Below are experts of layer 4 (counted from 0) of a mixture-of-experts language model. Rows are named router (the router's row for the expert), gate (a neuron's input weights, with its number), up (a neuron's input weights, with its number) and show model dimensions 40-79. Each number is 500 + 25 x the weight over its row's rms, rounded and kept within 0 to 999. Numbers have three digits each.
Before each expert's rows: "comes after" lists some tokens at least twice as common just before its tokens as in all text. This comes from a sample of Wikipedia text that the model never trained on. Tokens count by the router's weight.

# expert 12
comes after: " ", "–", " (", " as", " described", " Order"
router:548472473494452499482485507460503467454468490487518541496502505486510513500527525525487510509477488475492492470534505501
gate0:484529503497526501495472485499522486502497518452551468487498516505534507500516528511506509518500469487490563516490460523
up0:514523493538515513526467468492524499524493518531528495529457455549530478562490523503488511504453476497496500525488479487
gate1:516481531496490505492426482488518499586512459503519516544505526437509497506506500521551481485517450533500517533492484480
up1:474527527468512489493579491477441490460524529459473509501472507574485486515515478508461530530485517518510518504486522485
gate2:519531507499483489500514512543519519482469460494559466509514497492494542464519536467513489484476507514449493535488517475
up2:481489484517524485488501557496579580517479520480536568527514509476524463488499465482506557474496505500489446506474521505
gate3:517451462496455503497479487504523531421495506506535456510476494499483529485440495503476495512465481509479465483492511527
up3:488530483490505497488519501491514548482478559490499453482503491466470473494465461523501469482481500491495473545426500509
gate4:523510489471487540498441493521501531496525524540521472438546494464530497486506459499499445514506491508524477487482513474
up4:460433504512478514525481475459515478499490514491496470502495477512484499476534511510523539503464483476537466501569507490
gate5:467523485453494541481541495475511466521503440501478530474515553491514472509513491497532495507553480516499498434520498498
up5:531489542499523461510503508511519518498508518469481446517476466498490532504487477534457515467452493489495502523483505500
gate6:501499509503478515544519516513524511502508511515540476537510507523480503525498469517523532529471467491481484543494499488
up6:522477513491512531497503482520467480475516526483488510510504466499513455501481527484518547505488481534535526518492480475
gate7:473463516510507498459439482484533473496482532458512502476455487506483484496519519495510483476456512504524502502508542498
up7:479521479499506533500449540507517516487434528459480512503474497471536483499489516497504457500484473525523503511523483484
gate8:495473512539515460489472515523523511511469485459547521536471524542519513523490504482520516458508493516512486441454508497
up8:511486476502520529534542510495467481471542510536423534501479488485547507534448478512522518514524500552485496552502487482
gate9:530472516487509492526508495549452509467499524526552500494490509539523504518487501497488509522495477478517490460487495491
up9:492528496481501535523486492507507496526506436540469489500508484446552513472481500482491517509520536528533505488509511486
gate10:496488505461500515519464519417552490526519506501489525471546478476530462491501498472488475463498537462502488474500506508
up10:496514494491458471555497508493483532496519482498499477476503509487478495468521517488451516510483606515481537494522527509
gate11:483469499504507510461469482488518484516467536440508530503457517513464444486504535535497534508509586431528499522494514523
up11:519503533497546525455482482472513547500452524474519518546526520561500505480497496482473550491475515467500519456488484441
gate12:466511508526465458528519529512511509501463502469528478480460483483468504487480501508500525561491532497502480536493492480
up12:554493458527481476474480498466489500497510486474509505476453482510501477510532467522505503521547543531495526508494517491
gate13:513513526468524566512526491516529503556525495517528493513470537489514495504470519511524454482513482504501481498494518501
up13:518517502497497528533514509492459500521444513540467460482443491537505435524527507488449521519487498470484507522568499495
gate14:519487486504523487514521484529535456504506514509497451461529522520465507512484518562504499523492500434500473537466542524
up14:494498535482487543451491460445468500489477537519474476501493516551513502546503529506480523513484496459500480446497522479
gate15:512545552438477560473493521525459474502477492553506507499501525525481464490524489525494484499545508492490515562518506463
up15:509499493477499478504544565458495498498543500466463515537478525477535515464491492447481462502493458484498481481466484459
gate16:502472492515534486511483495554516530461466510540542482518491483508505449522492485503485503481463486509497512505493555501
up16:525465471512519489503484515523467495519494552488544494515476503476500496499467518478508498490464473508567533505520506512
gate17:477480497512534512519520483496542473503501485417542489469492489489497530480502523504527547516485583471513496490481510549
up17:493487513511510512520502469518489455511530514481512495458511487468481512467531504560499552506471483473551503467495510533
gate18:527502501555469528511508499512461502517526519455493510473488534528502534518503535516491475545501535481451530548527477502
up18:479504451485504509531508435472534482501471505542470487508505490467480473504490476492500503465495457530553487484449541486
gate19:505465475472503473482467556499517516478511464524482510504474510467488492472480492466512497472511440579530476520500469482
up19:505504504508534517522499472528494495526488504487544541505507475498521522529523492519519525521506540478513505478565470527
gate20:499515457512522484581515484506496491509517508464463524488506473519527530506502528521513478490577456477541513522466521511
up20:543520505541520551551485488478503508506492545472498479465521512465480479505528517475513499491536505459506570483481539527
gate21:502479466496508492465468520472500496529473490497526508530502546482500510504508485521537496525502507503482486516479497543
up21:475485525516487511471490459498467484455523513493470456486476527528500473476509519481508484518495521492477528531511515530
gate22:506510464468527549484483512497514492495470521481536478470500540428507536474517484497501478532495498470502487546513528500
up22:500467476499505497500558478453491487535494488522514471533509500501522475553471488512467535483474523550494544487477532481
gate23:516517501481488524485453504505470537508514537495525505480484496502425477477528495495512498491496536483459534511482470486
up23:508500536524468466507527505468530486493462518441425533482491490478500512518456477454486496474473486504511500507487535518
gate24:477482495499491523490494508513488561510502532485517476475498447497499500492542499494487505510487514462519533508535507476
up24:509470491534506507536474497490495536443515493498517465501438476548486510490490498539486492533458514479476511487470469551
gate25:475513488536510506438503527561520529482514463489484528547525524483554469487490471493452495453482485493508545454509499515
up25:500477513489469467539479499472497485498508513544503491486535474506525536511533488533597479564526485492491480549484513506
gate26:514530516503528497482471485514492497498481511487449522508517512555516449499554503514510532488453466509492541503500561471
up26:542477494559488505520494512499516503489521517504495450525456437542473539488487538514533506503503503515452509499512463527
gate27:474490517496519490481484476521461516525517501495501478498468480511493486522483502548518521514471529535504495470517488497
up27:509520440468524518514538538471500526487475517495487517498511541457475503456504504509513504483481523480505509516495481508
gate28:497494516454482447484528514525480517517541546465488497512452486459489512497506494486503506439480491514503508535502511518
up28:560478469520460494513501529509507517494512497497517489507494485521499480495491531513508536497519517521495477479464485516
gate29:533512518539462518467500511516497542524456469485514504523467505535544488548469523529516502510475547478437493507509500464
up29:503475490508520477498494521530516489495511510465528505485487509459518504486515484508471493504531482537533504481492488484
gate30:506515495475467482514505513556528510464522502516492533480493526507463496513491500495494530503509511570526508517490479495
up30:470497505451476473501500495478463470452478549500519481492520494542460487509479489506506480514464467488474514501509511516
gate31:538498546490476506532487518512480457503502528472524508570499506579478447493488481502532502512509517530480493515459518481
up31:453455463512529515476453517482516506449493500489501466506457529462531515492542476510427548526477491467482478491483503518
gate32:484555529495507504508517476505474461530554507513516533464520531515506409457531506491530501553527477512492492485483474455
up32:515493532488462506522471557483529517520533553535476508477527471492540517545465505519496492544470476533510495490517533493
gate33:537475499495486476485513490490495499506500530410469507481492489471493522477482496488474524539517521512510483548499458467
up33:528499436501502499483484452481521500484471515493492508504466480497491502506463482472449513509486548519519484498475534504
gate34:502458510493472450504496490456509486514475486459463500513538477538484526464476511524470540513501457511508476527515514476
up34:498532523475517534490505529522455498513480539509564517498493538491483455506524554544576464505530538450505515503511512517
gate35:504500479512544515435494497481489512511463521506514468492473500551519520492498492491491494483477510476500506483496509469
up35:507522523508491506524477490462491488463523514495564505499504505483506486534489494511467492492498508506505526487508513503
gate36:489467468493554509461542522484511458473544509506484492514518503488507499509505483425473505494455442499482501473527483525
up36:485486464494488519511529505480523462468522502523504525509501482477496481491492499457506539460486457497493455446489549480
gate37:478500477471515519513484462480497497492500548527488475509478492516481498490509521524476471497486497448521473506488526502
up37:521497505520485495536490486491518487510553536519527521480535490539507569495452499508482538504466441510523458489514481519
gate38:500449459487471524528499521505467501567486490481521547537494505472471526515519475501491499523484492499487502491537469479
up38:522476459539517537528513526479530507475475517520476488451548464499490459513486546485518490503538487539509497467451499486
gate39:537530486477494508404498514473516480499542501510540519517474521473511525549490462510459485510484517434514495466522490522
up39:494479520486525458549471511491478476483476525465514464492516492553492511474501539503508542517475500510480491523432516508
gate40:527478495496460494514531505515468463480500530505497517512490471535453524527513515518498512503454503487481527509475507475
up40:515513469530429445506528555477423517533499528495487463488491529536499500518502510459473507490478509472490523511487514519
gate41:498486476556494512503453513470518533520478457487472483503479526467512499485509535522441496546491540495517518509500498491
up41:504509502435459502500485505548489489470494506515525518502516494500491556498487542519549532480524491507498504492496505506
gate42:477490475476476511477495474490491506469541517534529494468446477475481445516498550533490510478538525512514487504517500504
up42:498513488479534489508517468468491464494476522462523484458504495527521479474461535565509502474525504516482521522530521515
gate43:500480505456490462526481528437496505474510467493488529480504492511538513509473450550518496481479458523542444516509500475
up43:491552529516492542503543479509475475543524534498540513491492485501518516485539526494485523518493518503481498502529512505
gate44:541494514488526560479460497429477471497489490522450524495511453502453446545486500469486493530474499489513514493476536483
up44:476512460511535550500538492489487458554487501445522518504477518499484493549510495523520525496509493466518487526473504489
gate45:473519538490482482513450517506471522517506499527504530518541466493537475467442482487532506469505487511476465512478470504
up45:504480454543485503470528489488496492526457513523483490507504496551510556507503472479509521508555532529510546463510507467
gate46:482492456506543472478515546499521486481468452526493506505524508525583512497495515497515514498473499547499458493535512525
up46:522494472448500520493499465537556503496498515491489467450526494472486531520493469536499507466498498488483521497480504525
gate47:547477494533484496435523485505488506493483504462496516506490492510526519532548490500487478506499514496500524527515525509
up47:464527498523473473484488453522475461533508491557529463505489514548481501506507485480488490467503516481518518497549515485
gate48:511507457510490529483463525474515496463519544484506565493462525523497489488515501515470520522489482462487484539504494478
up48:496514496490537481511501484505505478496543490561498522506477500497485472501526552469481541463509504471491480497525473530
gate49:557498495517468513506489559471495563531497485503503517507508557502463541482450519536513449497521490513490515519528498453
up49:418487508503524509482534468533479502485497559501500515483495489530482491549515489496460529498534485487497468461533495524
gate50:448516510489498508467509523493522492510504454436494461473532488467507450506466490527472497502546526478503494501506543485
up50:525526462517499483472459476497496516446515540501493497511485514510506483463542491517530513526541468485468501464507500512
gate51:427512490484478483551444501477478506515521434550496490487499504507505520508572531495574462509458497514482484471479493500
up51:500518478493500508493470537492522489488540503516490537504479469494553442447483509503531518557506494496514502520495504472
gate52:538513560529493495503492538462460468511463477495535559514527472503535446542495449489482472511463529513522469520473504473
up52:470462494499508490499521528453499525514547545485484480531444520527506531504479516488547501504549538516516489500530501506
gate53:479511494482530482495520467493491505460472512481504508485495543528470458465492490460463491521497518471472509524493478530
up53:489548451435552504526486492523539522458538492499559493474514510503493475510462485472501534498508526517521496486496488524
gate54:512502502519508556486492499484526540531495485493517490511500498495513527513490504534561513485500517477501464487497478504
up54:498520547483495446524479494525488466484487540509453518481501443492509486494513488467444474500492491543534510523469510524
gate55:455493472520519487488456501498494530506489489445517526514487492515542531561468489549519506501486487491572476495481503492
up55:524484515482489435510462505479491529505520475506540498480464494522539501503481508540509509481521501453500488436535484488
gate56:470450524502499546470473500475548482503489492499491501466518529497531519469493500489498538541476506502510503510461500491
up56:535529520517497439554499543476473477504532489530470516502516468488557484544474482478479462521538522528523496514517522482
gate57:498497502521541513480496519446522494511539490455455541503513499478498558466503512514552525533530480504469485547468489476
up57:543507509499494521506498530521463509477478497523531460489498502554512432502548498517501518500472499481499529502525519522
gate58:563485484498471506507476484502516540469496512456462493478478481472491484482498495457504505523480535520546481523494511518
up58:478506502473495503512505506521525516453514548516552487501467463502499423526545506448473518496465524501491560505490509536
gate59:491489519507488499533535491505462475489504510525495538494521518511519472507519541521509496492445534512510489484514497541
up59:527510522499500515511475500542457471516525525492549517479499486520535465474532513452533483498504531477523509474526506498
gate60:557506485524519451476552524531462512508535483532525498518483474520530515500488503505519530437511493512515470521526554500
up60:491506556486435498529486456490529495517502461488497483477526499475491515485513491528490515533493483510491516498452507500
gate61:515507535494514554491499531500510510455468467501461456492490480480464502491542488497493468520529491515487526484469551519
up61:463509544550521513505504538521506487509441463518476500503497489503561538541539502473476526508513485513501545475513499489
gate62:477500500500477506489470476445507518488456479531474465538516486513471516515522505511474495520457448504451496493479491519
up62:483521508520528528531510520493497503483478492507502489495462468486492558469500490507506544475513464524515511442509479495
gate63:514507450489481492531509502532492523461505460506478505495511492444527527504464463500477492539475460519519489481477484530
up63:482509535516523510469524516487546495505429521469469476477503500477485524487548470455541495541525443531461533504469547496
gate64:466530506499474511487505502531476448504494495515464516466498521488511451509527440486476476477469541518451517484530528472
up64:489490470559518533516487514507519483505501476479550492506508489506500554519501509482502530535524499461504526474519474507
gate65:465448515473481499537461493492482502470507487496498542466521551474517510506490494493450525485536521474536492498538482495
up65:514479524456450506550498521508503480483478485545495540475495485509476508502519481549494504512528530471486522517525475495
gate66:527472487453461480526479530532492476468470522518511460506491510531492463460478505496473495565503507496452507486488542503
up66:497492476484473537518511541512510517510511471510526518482502482480509474439514484525523500536512465505517500479507476495
gate67:487508465499489454522446466511471473486512460455492521490505513467502550487517490486500459510483525480513497552510528493
up67:488514526477504494506481485570455512513480549498485528553511525508433474420520500493517512523526529531484492521449466522
gate68:520483507512496488485524526535477486498483507441497449476475532475531494549471477510516485508456483510501498536508525467
up68:540466519501500490490511537505486523501489556469473496464509517496534494544486516466509471502480479495523449522481520480
gate69:496477493451501507518472508477528492514509482509488528470505478468511516459452487522498482487502474499507507535510494494
up69:457500503456480479487548516485457485480517520503510469498499542541534505534529495462513499500509524509494493482516513486
gate70:491524529486525518480540496525514517432465525461506478501478501512512518499481513506462526491497481517484552519505499484
up70:538517461462455480476512519546500509505548480495501479512503497520516491553515477499513498498530494533502476480500494488
gate71:493493529500521492532552500496506481490545471541491481523506521534509506511513524491507521528471453502470467480491476525
up71:460503528520528470512508470533515527534494517469505492528550500465487499472482522496476498505536483485462488489478521529
gate72:521482487535506478480496497470457506490506545543447523512448515520467483472484509493487529564522512504516507462486440443
up72:541513494468533507494536476487516508533487457509509501552505476486524496510498456487490482451486487459489500486492496519
gate73:448499476505501517492493483450464515565466486515500512472488494535501544506501498512462488485504517518492503486507452516
up73:487514487480501515509501486495510536481468479544445516489535487522534538515459493519481516490477538533490483466493487459
gate74:471467515523499555500494504514462469509479492476537526483470478481512531508559511553507511477517490507535490471506461479
up74:489519487494519505522548506511457519498544519498475483514529502530519511485489472508457456512485501475516532521519445530
gate75:542511512518497451529522494472441468499506512514456464441485467487463516502513519534490482519510501521493497517498514520
up75:494537537513562511482489494497498515533477502470509491537499495450532455512514498496476451512525519478527485494484519472
gate76:494494506475503515511491491519484497439478479505502553442524544503505443488480550505533520511490528497508484519515518483
up76:548461545491475465525442543518481529502506497555497485494521501520539519518485505472540505480474533515519498532501508501
gate77:515537524475576526496490529506508502509459527476509515491517494521488484444485475551530505469460525521515514473494490474
up77:526504486512508554501550477503493483502531522468502468535476504512544499500495533511502494500489481481499542486475500463
gate78:485445543490496466502533476485497488499516520472503519483462488473506495554517495479505540490535514495511546490510503486
up78:477533473489519484482505503477467543529469489515509465532505518497515514495474460541531503503478482521507541544472447491
gate79:512496495518449531528489503500485526496535499520508518508477515493487522454560504505505513489510505520500525441483464501
up79:465490522476524495537522474544548508521483481484547494509565529467513538492488479508478490500495477469538481559550474517